{"balance_loss": 0.00014, "shared_expert_gate": true, "learning_rate": 0.00478}
Below are experts of layer 4 (counted from 0) of a mixture-of-experts language model. Rows are named router (the router's row for the expert), gate (a neuron's input weights, with its number), up (a neuron's input weights, with its number) and show model dimensions 0-127. Each number is 200 + 40 x the weight over its row's rms, rounded and kept within 0 to 999.
After each expert's rows: "gets" lists some tokens that make up at least twice as much of what it gets as of all text. This comes from a sample of Wikipedia text that the model never trained on. Tokens count by the router's weight.

# expert 68
router,242,193,239,159,269,169,157,209,206,207,236,223,150,142,172,232,262,189,168,171,149,143,192,185,253,180,247,225,201,220,140,184,205,279,231,153,198,173,247,233,173,282,155,287,256,251,175,141,207,172,234,149,233,224,253,155,220,141,234,184,186,253,204,237,199,219,156,274,154,198,156,257,184,238,260,252,148,234,242,191,178,180,194,199,219,165,155,183,162,305,198,183,234,180,242,188,186,199,170,212,177,207,295,186,266,138,179,195,231,239,200,159,170,257,222,242,167,232,265,178,128,219,225,201,160,187,168,255
gate0,222,194,234,218,158,216,210,235,238,260,141,175,236,159,178,143,222,178,213,248,310,198,159,221,229,208,180,279,236,175,238,147,226,198,200,154,133,153,204,255,208,266,214,187,160,148,148,178,206,172,243,213,230,179,193,165,192,164,251,218,274,137,217,238,263,104,252,161,225,227,153,197,124,253,168,209,206,153,155,267,214,151,161,244,255,173,168,175,245,231,129,192,219,200,192,173,196,151,227,204,156,171,205,250,287,202,146,223,249,172,236,166,264,190,235,184,207,215,232,194,200,219,158,180,126,180,143,149
up0,148,144,181,257,262,179,157,225,190,127,197,255,236,202,188,198,253,262,224,216,194,185,203,169,184,237,210,165,175,261,224,142,143,117,207,216,253,223,204,101,193,145,128,162,219,190,249,237,232,245,141,181,207,191,204,213,237,228,229,147,178,181,141,136,226,220,206,180,184,106,265,237,249,162,113,195,227,255,251,210,242,217,212,186,138,233,200,271,176,196,212,259,214,278,172,163,169,170,228,251,204,188,141,180,164,154,232,168,139,243,156,229,165,205,139,195,195,190,203,180,281,197,176,195,241,155,225,173
gets: " R", " L", " l", " r", "R", " D"

# expert 55
router,184,260,165,207,205,208,111,242,215,170,231,263,221,181,147,105,260,218,216,244,196,242,159,197,151,235,232,272,187,201,166,128,206,253,265,182,191,159,292,225,256,208,181,176,235,148,254,244,208,198,208,227,190,194,234,220,218,151,222,179,181,248,190,117,176,179,205,183,213,260,265,291,194,213,233,161,293,192,252,290,169,187,225,155,167,182,160,153,230,217,234,230,235,275,215,197,214,165,202,240,199,232,136,217,188,216,252,283,143,167,247,200,263,160,223,216,197,232,153,204,201,224,225,226,166,192,183,231
gate1,159,204,158,251,172,188,188,187,169,143,209,189,231,216,161,148,172,161,196,194,184,201,138,167,170,234,167,188,184,265,236,142,197,198,186,166,240,139,252,60,290,224,238,236,140,226,167,144,200,146,211,179,178,82,189,198,170,215,224,210,278,190,194,175,219,217,125,216,189,245,184,182,162,210,261,185,211,224,181,224,186,117,237,172,230,193,188,243,263,185,245,231,167,193,259,226,289,146,276,201,134,196,224,168,161,149,156,170,220,216,185,203,237,181,213,288,200,227,236,170,196,209,228,256,178,167,209,251
up1,153,232,142,180,134,201,118,200,178,286,267,213,158,137,199,185,219,183,206,175,217,176,178,191,216,225,150,131,184,261,229,149,220,135,137,232,260,174,269,206,229,175,214,249,185,178,171,221,219,190,232,215,182,130,171,178,167,228,218,230,260,204,197,216,237,205,248,219,204,219,192,253,174,253,207,245,150,184,197,261,202,247,119,129,147,156,165,227,225,154,173,265,201,166,121,270,238,231,137,227,112,225,198,112,179,212,219,234,238,141,184,207,215,248,229,178,182,186,240,179,236,216,114,140,179,207,192,188
gets: "0", "1", "6", "2", "8", "4"

# expert 44
router,262,148,208,158,251,271,137,212,231,166,132,184,204,238,156,211,203,146,170,183,215,219,217,219,266,202,264,258,151,158,185,259,264,172,236,180,264,206,295,153,159,223,243,153,247,214,242,115,181,191,228,186,232,226,266,268,233,155,208,190,213,263,164,231,235,195,171,182,240,236,152,221,183,163,216,199,200,229,186,239,225,174,224,170,177,266,132,141,159,210,225,219,205,169,171,230,164,155,165,305,206,171,169,167,157,156,216,215,191,173,267,213,152,183,192,260,188,187,227,144,150,210,162,183,174,203,294,240
gate1,226,196,193,154,232,261,138,145,245,214,141,138,175,224,145,204,216,174,221,193,237,208,181,139,192,129,210,133,202,128,221,172,214,228,251,207,190,135,222,222,215,220,225,172,175,139,153,159,236,229,152,181,167,235,230,186,187,190,184,127,261,236,194,186,207,110,156,141,153,190,170,192,212,195,189,165,144,224,131,238,191,106,88,179,217,216,210,177,218,241,186,171,182,207,217,245,169,155,191,234,185,229,194,191,146,232,213,223,235,256,209,266,228,234,210,102,163,177,305,161,168,250,183,246,185,164,274,192
up1,224,169,145,244,184,224,178,264,203,218,220,151,197,198,142,166,147,205,227,211,217,243,205,308,161,160,258,172,223,226,237,242,164,219,183,193,202,215,151,182,280,193,168,210,180,207,262,163,181,207,223,230,156,162,201,183,205,172,268,296,182,220,215,130,223,269,195,238,183,193,287,197,165,269,152,229,274,234,207,208,243,201,279,176,265,226,215,247,254,223,203,203,278,238,204,200,146,197,308,215,171,236,210,166,214,158,172,175,179,227,218,177,116,162,212,278,196,164,181,142,191,157,189,188,168,202,125,159
gets: " L", " M", " D", " T", " W", " R"

# expert 96
router,120,263,269,233,181,230,225,214,206,216,236,248,255,189,197,138,170,188,238,199,204,224,218,219,152,242,268,145,249,230,251,127,268,188,226,180,221,280,292,236,287,203,173,191,155,145,182,249,224,236,210,222,259,157,198,195,230,173,227,159,183,209,296,205,180,242,212,213,209,211,202,186,234,175,171,197,172,185,237,234,186,180,290,238,172,226,168,168,227,177,256,195,186,186,104,202,223,168,214,118,208,269,175,217,213,238,244,133,201,284,183,200,149,254,218,208,260,250,202,235,233,241,198,188,172,222,136,232
gate1,256,245,215,139,185,140,241,281,269,197,200,205,259,179,208,191,192,177,260,262,219,205,146,196,156,267,174,220,216,130,288,159,177,238,202,244,153,171,131,228,199,292,236,208,252,217,287,222,231,243,218,231,244,202,177,156,180,123,187,261,196,132,212,238,166,205,214,220,165,232,279,171,218,202,245,194,179,176,251,184,179,222,174,189,273,154,268,260,266,237,181,191,168,289,173,223,171,217,194,211,231,176,183,202,182,193,178,187,225,247,169,174,229,123,229,221,187,265,173,250,159,217,199,219,208,221,224,133
up1,258,161,173,209,205,174,234,192,255,180,119,228,214,251,208,185,204,203,148,115,230,197,220,187,174,153,211,143,247,153,149,237,248,178,120,256,231,262,275,171,180,282,182,242,206,229,157,185,174,173,161,122,271,121,162,202,204,240,269,290,174,259,214,196,208,134,179,279,231,154,148,151,175,228,190,204,220,228,185,287,191,213,218,209,238,178,196,200,219,146,165,170,215,179,213,222,230,163,228,199,184,243,192,229,242,130,136,222,198,206,220,167,217,220,169,208,220,269,274,198,176,153,202,201,182,275,184,241
gets: "8", "6", "7", "0", "4", "5"

# expert 11
router,180,213,255,210,249,206,156,232,209,147,201,208,240,200,161,175,185,111,203,177,183,278,210,229,175,253,223,229,182,109,173,133,216,175,273,190,176,177,284,176,213,160,243,229,158,149,239,235,240,222,235,247,193,223,199,196,206,201,260,185,164,252,151,183,267,193,203,172,186,273,227,278,248,217,199,177,214,231,198,179,192,154,218,285,190,273,171,153,160,174,264,225,222,185,162,238,167,202,192,276,244,220,166,227,140,208,159,167,197,144,254,172,132,232,244,246,285,178,220,223,249,241,155,191,167,185,292,234
gate1,151,211,142,256,158,286,259,240,225,218,217,199,233,234,182,240,201,167,166,152,226,250,182,176,192,265,262,273,164,193,150,156,254,245,247,181,221,303,221,191,185,211,232,229,168,226,124,208,246,232,252,138,171,216,235,202,167,205,219,165,247,148,238,191,200,149,216,195,158,214,208,242,220,154,194,167,187,222,161,268,107,184,204,155,210,286,264,180,185,219,209,231,165,160,210,241,263,184,261,195,130,178,181,175,198,280,224,239,147,118,166,236,236,245,182,234,231,178,218,248,241,212,246,233,194,202,230,250
up1,162,249,220,128,210,136,165,184,108,214,179,145,151,222,229,166,212,269,160,271,222,161,171,203,206,189,207,228,164,165,231,156,160,205,152,169,212,185,194,199,275,214,221,228,261,193,231,154,206,137,215,307,159,150,239,182,215,230,183,211,164,188,207,214,218,190,162,167,198,212,244,129,256,215,235,230,175,197,253,249,198,258,284,183,220,77,208,280,218,175,218,192,272,192,128,179,237,187,213,205,237,185,215,172,235,178,290,259,185,182,145,166,158,214,156,198,185,158,135,129,182,167,188,168,183,198,181,170
gets: "1", "0", "2", "3", "6", "4"

# expert 125
router,126,180,221,181,241,214,184,224,183,231,233,220,104,228,192,259,191,163,170,170,197,123,178,179,200,166,243,174,217,280,161,205,132,220,159,243,116,289,167,270,274,159,211,162,188,196,178,195,191,214,189,185,184,210,132,267,232,213,161,151,120,188,191,190,158,170,226,263,220,218,236,197,195,201,155,255,238,286,182,203,207,169,173,157,179,157,198,155,259,233,196,263,185,230,210,168,136,147,203,235,195,179,178,205,125,187,168,169,165,149,221,214,241,204,160,181,265,237,212,266,209,201,238,248,247,95,192,234
gate0,171,167,212,151,180,145,203,128,187,220,154,220,216,184,235,149,229,212,274,209,194,177,219,209,204,177,204,142,245,174,188,197,189,181,183,249,168,159,136,145,163,225,246,236,135,158,220,137,264,232,203,103,209,207,187,300,189,155,252,256,205,187,182,144,224,269,199,234,168,217,220,201,245,205,147,204,182,233,161,172,243,235,211,225,239,160,262,218,166,200,255,197,76,195,200,118,173,102,203,179,230,229,160,263,171,138,206,179,256,186,172,230,157,189,225,229,191,203,122,254,195,218,195,205,128,181,253,174
up0,195,284,242,217,265,202,221,200,216,295,244,279,232,164,145,212,207,206,190,259,200,188,240,311,209,194,188,268,191,155,251,186,207,157,239,253,160,297,185,213,143,169,177,194,244,166,186,219,172,219,221,170,186,236,165,247,201,133,144,202,234,232,193,200,244,210,169,178,231,212,168,210,233,234,153,181,187,186,169,180,210,154,73,175,191,209,252,182,247,195,192,257,223,198,213,127,175,173,254,229,213,237,213,210,254,236,214,176,180,219,223,211,197,310,196,260,237,173,190,225,80,208,187,184,149,166,213,191
gets: "in", "d", "and", "id", "ad", "n"

# expert 29
router,251,158,201,179,221,180,147,173,239,172,186,156,211,175,214,124,211,179,181,214,167,158,259,194,176,200,174,162,236,236,215,232,165,126,209,255,113,168,226,219,202,213,151,182,265,271,175,158,180,230,117,116,206,189,154,247,240,251,151,160,175,186,229,233,211,255,250,222,255,184,102,225,193,151,259,158,229,158,232,193,257,240,233,181,192,262,257,183,209,178,177,182,256,187,134,238,194,139,219,218,242,157,170,156,227,241,208,218,118,243,171,184,268,194,218,219,192,236,229,157,234,221,242,127,177,125,171,241
gate1,183,215,150,240,166,213,181,154,123,121,218,127,233,159,163,184,283,252,173,221,267,213,208,180,190,208,272,217,180,121,211,200,161,255,191,227,206,166,131,183,238,216,244,165,226,186,171,197,219,176,215,178,177,201,149,211,204,264,140,248,262,207,205,167,213,177,166,199,162,187,174,274,132,191,146,108,180,168,200,169,154,135,202,219,221,198,161,234,157,182,241,258,163,213,127,183,240,165,269,206,223,267,229,217,220,158,176,196,151,100,198,209,251,198,202,149,234,209,181,152,134,211,108,226,176,259,190,197
up1,187,164,200,167,195,211,201,182,223,236,233,189,239,169,157,209,148,181,229,181,198,189,187,244,231,186,149,228,169,133,258,180,92,165,193,212,224,222,214,214,223,227,206,224,218,275,214,138,213,205,241,241,240,232,120,115,216,219,208,190,131,154,227,269,158,183,153,223,174,259,156,215,220,169,195,157,201,218,200,178,159,178,175,192,217,180,180,236,213,176,205,198,262,296,153,188,147,117,159,282,211,193,258,207,188,216,236,146,134,194,131,197,218,178,220,214,211,191,243,250,201,192,259,92,187,118,302,265
gets: " S", " J", " G", " Z", " Sh", " Q"

# expert 16
router,157,133,229,166,178,193,247,252,98,240,230,194,187,237,216,243,254,235,175,162,155,183,235,99,151,161,143,153,189,221,224,208,207,197,214,237,122,192,173,165,196,250,219,179,260,148,172,154,257,147,154,226,253,258,224,249,186,203,257,165,195,257,275,184,209,218,217,211,185,225,219,183,138,209,189,171,205,212,173,160,189,304,232,205,251,213,156,236,222,186,233,266,156,191,210,162,157,128,166,244,222,224,264,148,217,221,230,226,186,191,215,170,232,150,121,180,266,217,222,175,188,172,187,297,152,204,157,189
gate1,208,219,249,245,183,198,171,196,165,176,240,233,194,206,198,137,162,156,218,226,240,211,184,141,215,201,154,214,188,202,214,177,185,232,166,231,107,227,176,164,183,220,286,209,257,240,192,166,250,196,133,258,202,197,167,116,251,218,171,186,113,202,220,122,230,247,211,221,184,280,114,212,202,235,123,190,221,199,206,188,199,266,194,151,203,218,184,195,151,158,211,199,161,215,170,231,136,251,146,143,219,205,206,226,257,186,272,239,202,163,203,287,175,204,187,184,275,263,237,275,183,290,222,232,153,244,160,136
up1,149,222,199,200,274,226,213,207,223,254,132,174,148,194,223,228,220,191,204,172,265,156,202,184,201,232,214,130,211,301,206,183,127,122,175,163,156,169,245,198,225,205,199,173,142,202,192,174,231,180,157,205,190,162,181,209,136,203,165,229,208,188,257,217,190,174,177,230,227,131,198,179,137,183,163,246,190,156,182,201,192,88,167,171,157,182,204,173,215,237,159,151,228,238,152,129,199,245,224,197,254,191,154,191,238,254,191,219,205,179,208,211,234,220,240,243,190,157,162,185,280,60,172,185,308,200,146,269
gets: "it", "ain", "en", "ong", "an", "er"